Weights of a small mixture-of-experts language model, trained from scratch on English Wikipedia: vocabulary 8192, a variant of Adam for the experts.
Below are experts of layer 3 (counted from 0) of a mixture-of-experts language model. Rows are named router (the router's row for the expert) and show model dimensions 0-191. Each number is 128 + 24 x the weight over its row's rms, rounded and kept within 0 to 255.
After each expert's rows: a language model's description of what the expert responds to. This comes from a sample of Wikipedia text that the model never trained on.

# expert 2
router [133 159 105 124 178 151 121 156 124 137 102 116 138 139 134 104 137 119 162 125 192 169 184 117 126  95 153 169 144 152 137 116 128 117 130 124 126 144 172 132 108 127 156 137 138 109  93 123 163 122 106 131 143 130 159 137 142 136 149  64 115 174 146 124 142 146 143 117  96 103 145 123 118 120 138 142 111 133 116 108 184 119  93  91 102 153 115 132 170 146  74 106 164 170 117 120 124 103 125 116 150 137 134 173  79 119 141 149 162 146 143 108 108 150 137 149 139  88  94  89 153 119 132 109 110 131  90 124 149  86 139 141 154 121 121 149 126 143 104  85 143 153 111 136  95 102 160 124  87 113 147 137 122 154  84 109  74 117 135 129  87 113 104 155 134 141 125 161 125 143  78 124 116 146 124 159 104 152 123 140 120 129 126 120  68 142 102 164 144 137 112 140]
It responds to: Foreign name consonants

# expert 0
router [137 173 111 103 146 148 119 114 141  71 126 135 162 154  97 121 149 171 134 107 159 136 126 152 117  44 157 142 129 145 116 143 163 130 124  99 114 165 132 149 124 140 144 134 154  90 115 130 159 106  85 156 115  60 154 106 127 104 143  51  80 151 130 113 113 165 114 132 109 139 140 103 113 105  90 125 107 129 125 136 175 127 108  89 144 130 132  89 136 134  81 110 139 141 113 141 123 177 160 163 112 144 124 183  90 131 117 124 148  90 100 136 119 143 136 109 126  79 135  99 146 126 178 138 137 143 146 180 104 147 120  74 132 187 145 137 119 141 117 108 138 135 126 144 148 123 119 119 104  96 151 130 144 153 139 115 122 152 106 102 114 115 134 153 129 146 119 144 153 115 114 139 119 153 114 121 129 106 122 155 134 145 140 157 150 143 115 128 121 127 154 113]
It responds to: Place-name endings

# expert 28
router [138 144 126 112 161 118 121  91 142 162 105 127 128 150 152 114  97 172 129 159 176 147 158 127 129  96 141 117 140 145 144 119 130 107 122 147 142 123 140 193 117 150 124 142 131  90 114 100 153  85 111 120 126  74 145 111  91 136 136  76 118 115 125  90 137 131 110 102 108 128 139 135 106 124 106 151 158 126 123  96 189 108  39  91 105 123  77 164 161 132  74 135 153 156 129 119 143 117 166 151 103 158 125 128 128 125 135 126 156 128 102 135 148 109 155 141 110 101 130 119 145 172 128 101 147 173 167 131 146 121 116 132 118 156 132 131 146 137 145  94  86 114  97 147  86  81 103 157 100 138 142  91 127 152 127 135 129 116 126 128 129 156  88 139 134 155 113 158 160 139  90 129  90 128 114 140 128 121 161 122 129 118 104 139 101 136 109 163 113 101  99 124]
It responds to: Mid-word syllable pieces

# expert 3
router [128 137 114 102 117 142 119 117 140  88 113 157 131 115  85 138 145 118 105 152 198 164 133 127 106 119 155 121 189 145 139 160 131 148 160 111 123 133 163 135 140 112 139 144 184 114 134 148 168 102  94 121 125 133 171 127 120  95 130  72 132 134 156 135 113 161 147 114 103 129 138 128  89 108 113 172 124 150 116 110 162  65  93 124 107 123 152 100 126 111 116  80 138 158 125 134 110 114 146 129 161 144 127 156 106 162 118 109 152 103 121 108 130 164 151 145 142 106 123 111 170 155 156 102 120 106 138 136 114 149 113  98 162 175 147 159 138 121  72  85 136 157 105 141 112  86 137 157 123 111 122 142 117 133 168 141  85 130 119 126 102 126 102 111 161 164  93 137 157 125  80 126 139 131  93 152 116 121 136 147 129 118 141 109 102 158  81 152 111 115 111 118]
It responds to: Name-internal capitals, apostrophes

# expert 46
router [155 137  71 122 164 151 130 167 131 159 118 128 165 109  83 135  86 135 106 143 161 141 116 122 126  97 153 132 157 130 126 139  95 136 105 117 130 150 173 130 134 122 118 117 171 102 168 129 139 119 151 122 108 124 134 120 154  56 131  95 112 121 122 173 123 150 150 114  57 155 114 113 103 131 140 130 129 150 123  86 157 114  76 131 115 165 119 132 129 137 103  86 150 110 152 126 152 138 142 140 125 175 116 164  76 139 129 121 138  91 110 143 139 158 131 129 175 112 115  89 160  98 149 141 138 159 129 147 110 137 141  98 154 127 178 140 141 154 121 106 129 144  55 162 125 122 129 158 114  99 164 115 123 153 148 160  94 121 137 129 163 120 100 155 133 101 144 131 126 141 126 114 119 139 126 159 101 162 120 136 140 104 136 116 108 137 104 187 113  88 128 132]
It responds to: Consonant pieces after prefixes

# expert 20
router [158 127  98 116 164 124 114 145 130 101 109 153 157 156  96 108 129 123 112 133 184 138 139 150 118  62 159 121 130 171 156 134 120 134 118 130 123 146 143 155 127 114 111 151 124  94 106 129 150 136 119 171 108  93 171 119 121 134 155  79  93 140 138 157  96 120  97 125  87 142 168 129  90 117 102 146 103 121 121 110 160 125 125 116 173 122 112 129 114 146  98 127 128 151  99 114 131 155 154 131 174 132 114 136 133 108 105  94 109 114 111 122 123 164 135 104 114 114 148  97 111 103 133 128 140 150 134 117 118 131 138 136 145 159 134 134 123 137 106  75 160 122  98 136 129  61 109 137 115 101 175 125 129 180 135 105 113 122 128 143  86 113  88 164 185  81 131 130 151 144 104 123 113  98  95 145 121 103 127 164 153 128 185 111 119 111  71 170 122 139 162 112]
It responds to: Noun suffixes

# expert 31
router [134 150  91 118 139 167 125 114 117 135 119 128 155 126 100 119 106 156 146 129 191 135 115 123 144  92 138 148 143 122 127 118 135 134 122 105  95 142 140 201 136 128 112 128 143 103  99 136 142 112 125 127  82  90 177  79 122 116 139  91 117 127 174 118 155 138 114 123 125 112 165 157 126 137 142 123 101 139 108 129 155 128 112 128 151 137 167 129 112 127  82 164 172 135 152 130 100 158 161 166 183 129  68 164 127 118 134  90 130 129 132 113 146 171 139 121 143  80 132 118 151 153 168 106 114 138 108  97  96 126 121 117 142 160 125 117 137 154 116 128 134  94  71 141 106  77  95 139 112 103 177 121  83 148 154 152 128 117  88 146 128 107 149 151 149 147  76 143 159 124  98 123 121 166 109 153 130 146 139 140 176 136 126 112 129 146 105 146 131 139 145 117]
It responds to: As and comparison words

# expert 24
router [113 132  91 108 159 127 109 104 140 126 114 136 127 136  69 146 104 114 104 120 169 148 113 129 114 113 154 114 133 147 143 137 135 126 103 146 169 189 125 149 130 140 108 128 101 133 123 111 194 130 121 118 106 107 150 126 122 143 106  98 129 140 177 150 113 161 119 112  75 147 162 127 128 101 126 160 106 107 133  98 181 119  80 128 102 132 119 159 123 120 103 103 180 120 119 158 121 121 131 117 187 157 122 183  95 116 120 126 129 140  78 188 130 101 165 134 167  85 129 130 189 146 176 119 116 157 102 157 139 129 124  99 127 125 147 144 114 173 129 113  92 127  97 177 124 111 138 136 138 127 146 138  76 151 132 136 112 113 109  91 122 125 129 149 112 166 123 142 105  96 120 133 129 114  95 154  87 145 119 142 133 133 156 126 103 117 119 138 150 126 139 151]
It responds to: Unit and y pieces

# expert 14
router [105 178  97 112 163 154 136 110 162 117 101 123 161 151  96 129 114 143 147 144 175 132 162 138 130 134 140 120 183 121 135 115 131 123 125 133  86 133 160 160 130 124 108 149 138  83 121 108 148 115 126 124 114  86 162 131 132 121 149  87 118 147 189 122 137 121 139 148  74 164 182 110 115 116 131 130 165 144 107  80 135  88  81 114 132 143 145 132 100 117 118 129 160 127  66 128 137 138 123 124 120 120  84 150  99  84 143 131 133 129 144 132 117 155 180 124 155  88 140 134 154 140  98 105 107 137 173 132 127 131 121 118 170 152 119 143 147 142 126 136 114 126 118 150 123  89 143 159 126 107 175 103  71 138 146 117 129 115  96 133 156 102 134 118 184 154 132 188 133  81 121 138  89  92 110 144 116 125  97 128 135 112 133 118 112 135 104 150 124 145 112 125]
It responds to: Clause-introducing conjunctions

# expert 21
router [110 148 100 111 162 150 165 114 121 166  87 146 168 127 106 114 143 120 145 134 150 179 116 135 122 122 167 125 118 150 122 142 122 116 106 139 117 171 153 158 109 124 143 134 165  93  76  84 172 118 117 108 118 100 170 119 156 147 145  98 125 175 105  91 132 157 127 121 109 141 130 105  89 133 139 131 115 116 142 143 163 103  69 118 135 114 179 119 132 116 110 118 129 131  97 122  96 131 165  94 182 141 110 153  92 125 133 143 126 143  99 140 155 150 166 131 105  99 121 163 162 131 127 134 139 134 175 139 122  94 133 134 120 162 139 138 137 120  92 105 159 147 100 139 111 109 127 169 110 123 134 129  74 138 133  75 101 136 109  89 142 109 120 155 146 139 126 173 146  82 100 137 123 112 103 115 135 160 177 105 139 114 151 119 128 123 124 166 139  83 101 109]
It responds to: Non-Latin bytes, J initials

# expert 38
router [103 194 124  88 154 146 134 148 154 144 118 139 158 125 119 126 130 136 102 107 191 148  73 110 132  70 117 121 125 132 117 140 131 147  94 108 122 125 152 182 147 154 177 105 139 112 120 129 159 113  84 109 109 131 163 117 159 124 138  99 113 140 164 128  95 149 136 143 116 114 152 125  87 129 123 156 114 118  71 101 168  75 112  97  92 111 146 138 119 122 108  98 120 105  62 116 121 145 126 172 147 120 137 152 108 121 109  88 145 150  88 133 114 130 151  90 126 102 146 137 154 127 136 129 124 119 143 159 157 110 137 129 129 163 120 133 140 135 144 115 123 126  95 170 127  58 143 112  97  96 158 134 145 145 153 108  99 114 103  99 121 109 104 160 160 141  98 175 135 135 117 153 149 102 128 119 104 160 135 127 141 124 153 119 136 109 123 144 161 133 149 113]
It responds to: Mid-word vowels and pipes

# expert 63
router [152 138  92 114 148 133 124 117 137 132  95 130 153 130 131 153  86 142 117 116 177 142 146 100 131 113 132 133 170 118 112 170  98 126 134 117 116 148 146 162 148 134 126  85 150  81  96 132 168 122  87 134 125  78 142 135 133 102 138  94  97 147 170 165 116 170 174 127 116 125 162 126  89 106 158 155 136 126 121 100 151 129  85  97 121 106 125 140 161 136  81 144 163 113 103 149 131 137 116 148 161 173 113 140  97 155 134  88 145 136 116 147  99 143 126 143 139  81 144 118 133 121 172 114 118 158 127 154 113 113 142 129 132 183 110 154 110 150 100  93 142 133  97 150 110  94 157 106 111 102 136 128  96 186 140 112 139  80 112 124 120 125  87 181 147 173  98 151 130 114  80 141 103 125 122 152 127 140 160 152 153 152 139 137 140 124 119 149 115 134 118 157]
It responds to: Table cell separators

# expert 6
router [141 173 104 112 164 147 108 116 131 124 125 114 155 113 130 131 106 134 102 158 159 149 154 127 155 127 169 121 137 136 120 131 106 125 138 138 138 166 148 127 116 114 146 114 130 156  68 106 164 104 124 116 108  72 172  90 123 102 185  81 120  87 156 131 105 134 144 113 142 114 143 114 137 128 117 146 143 125 137  73 157 103  73  80 126  86 140 113 119 132  85 101 170 131 110 129 116 121 144 136 112 133  95 150 117  99 130 101 122 128  84 187 159 166 164 136 113 103 168 100 118 117 164 126 108 148 156 160 123 143 142 112 145 142  92 129 158 178 145 105 125 121  92 171 138 109 156 145 109  99 140 100 112 153 127  90  81 121 107 116 153 114  80 141 122 157 115 133 154 130 119 110 139 138 100 145 172 122 132 134 156 111 155  99 139 113 119 142 128 147 123 132]
It responds to: Mid-word stem pieces

# expert 43
router [148 112  86  95 163  99 135 137 166 148 110 141 145 137 145 132 125 133 118 156 192 128 132 147 135  73 153 114 128 152 152 104  95 179 146 114 137 136 179 157 116 135 171 125 137  67 130 101 150 130 146  99 106  92 138 106 143 155 126  78 103  95 168 166 130 147 101 132 109 105 168 143 100  97 108 122 137 125 102 117 194  78 139 104  99 151 106 150 144 147 133 147 126 152  83 130 108  98 156 135 142 128 113 154 129 116  86  98 146 144  96 124 139 129 159 111 123 113 125 120 185 126 125 116 107 110 138 160 117 121 135 121 115 150  64 136 131 138 106 107 115 129 125 131 138 100 113 116  97 124 176 117 118 157 143 132 123 134 119 118  85 118 117 141 134 138 132 153  98 128 114 154 139 118 110 128 137 119 169 137 150 152 106  75 119 154  95 185 128 134 130 121]
It responds to: Inner name syllables

# expert 11
router [154 138 100 106 154 124 105 115 173 142  94 133 147 119  90 100 160 110 114 133 152 159 158 156 141 107 155 115 147 149 150 140 145 132 164 124 117 131 195 147 154 131 115 142 141 126 120 124 182 110 144 162  81 116 172 108 149 107 155  86 127 119 122 133 126 135 108 138 127 117 140 156  99 122 120 147 134 128 134  78 180  85  78 142 116 118 131 131 122  62  89  92 172 147 124 112 105 121 148 168 108 161  90 145 128 130 113  87 145 139 120 145 146 152 131 116 149  77 143 128 167  92 134 103 132 159 151 165 152 128 172 139 149 151  78 142 127 140  78  91 106 147 109 130 135  70  91 124 101 121 142 129 111 159 138 111 116 126 130 133  77 110 125 135 132 108 124 141 137 110 119 119 123 109  98 127 124 142 163 160 142 117 127  90 138 135 129 128 102 123  99 138]
It responds to: Foreign name onsets

# expert 42
router [139 140  86  96 125 151 101 161 118 145 114 134 162 148 133 128 112 163  74 110 170 135 157 116 132 118 160 131 154 118 137 123  79 142  84 129  88 157 122 148 146 134 156 119 131  87 114  98 152 119 134 102 117  78 141 151 104 144 163 102  96 122 139 176 133 145 132 104  92 115 133 191 116 123 125 145 131 138  72 133 185 111  97 121 118 123 133 145 177 110 101 125 155 126 149 142 126 151 141 143  98 184 132 176 121 103 125 124 140 124 116 122 147 142 103 134 130 130 126 116 108 151 114 134 141 151 113 145  92 106 156 110 150 153 146 155 133 109 132 108  99 154  57 159 124 110 137 133 124  63 140 118  89 169 132 143 141 105 146 134 181 136  94 174 115 100 135 137 131 112 147 120 172 117  87 114 129 113 129 133 150 137 168 107 126 140 111 145 110 102 123 131]
It responds to: M and stor pieces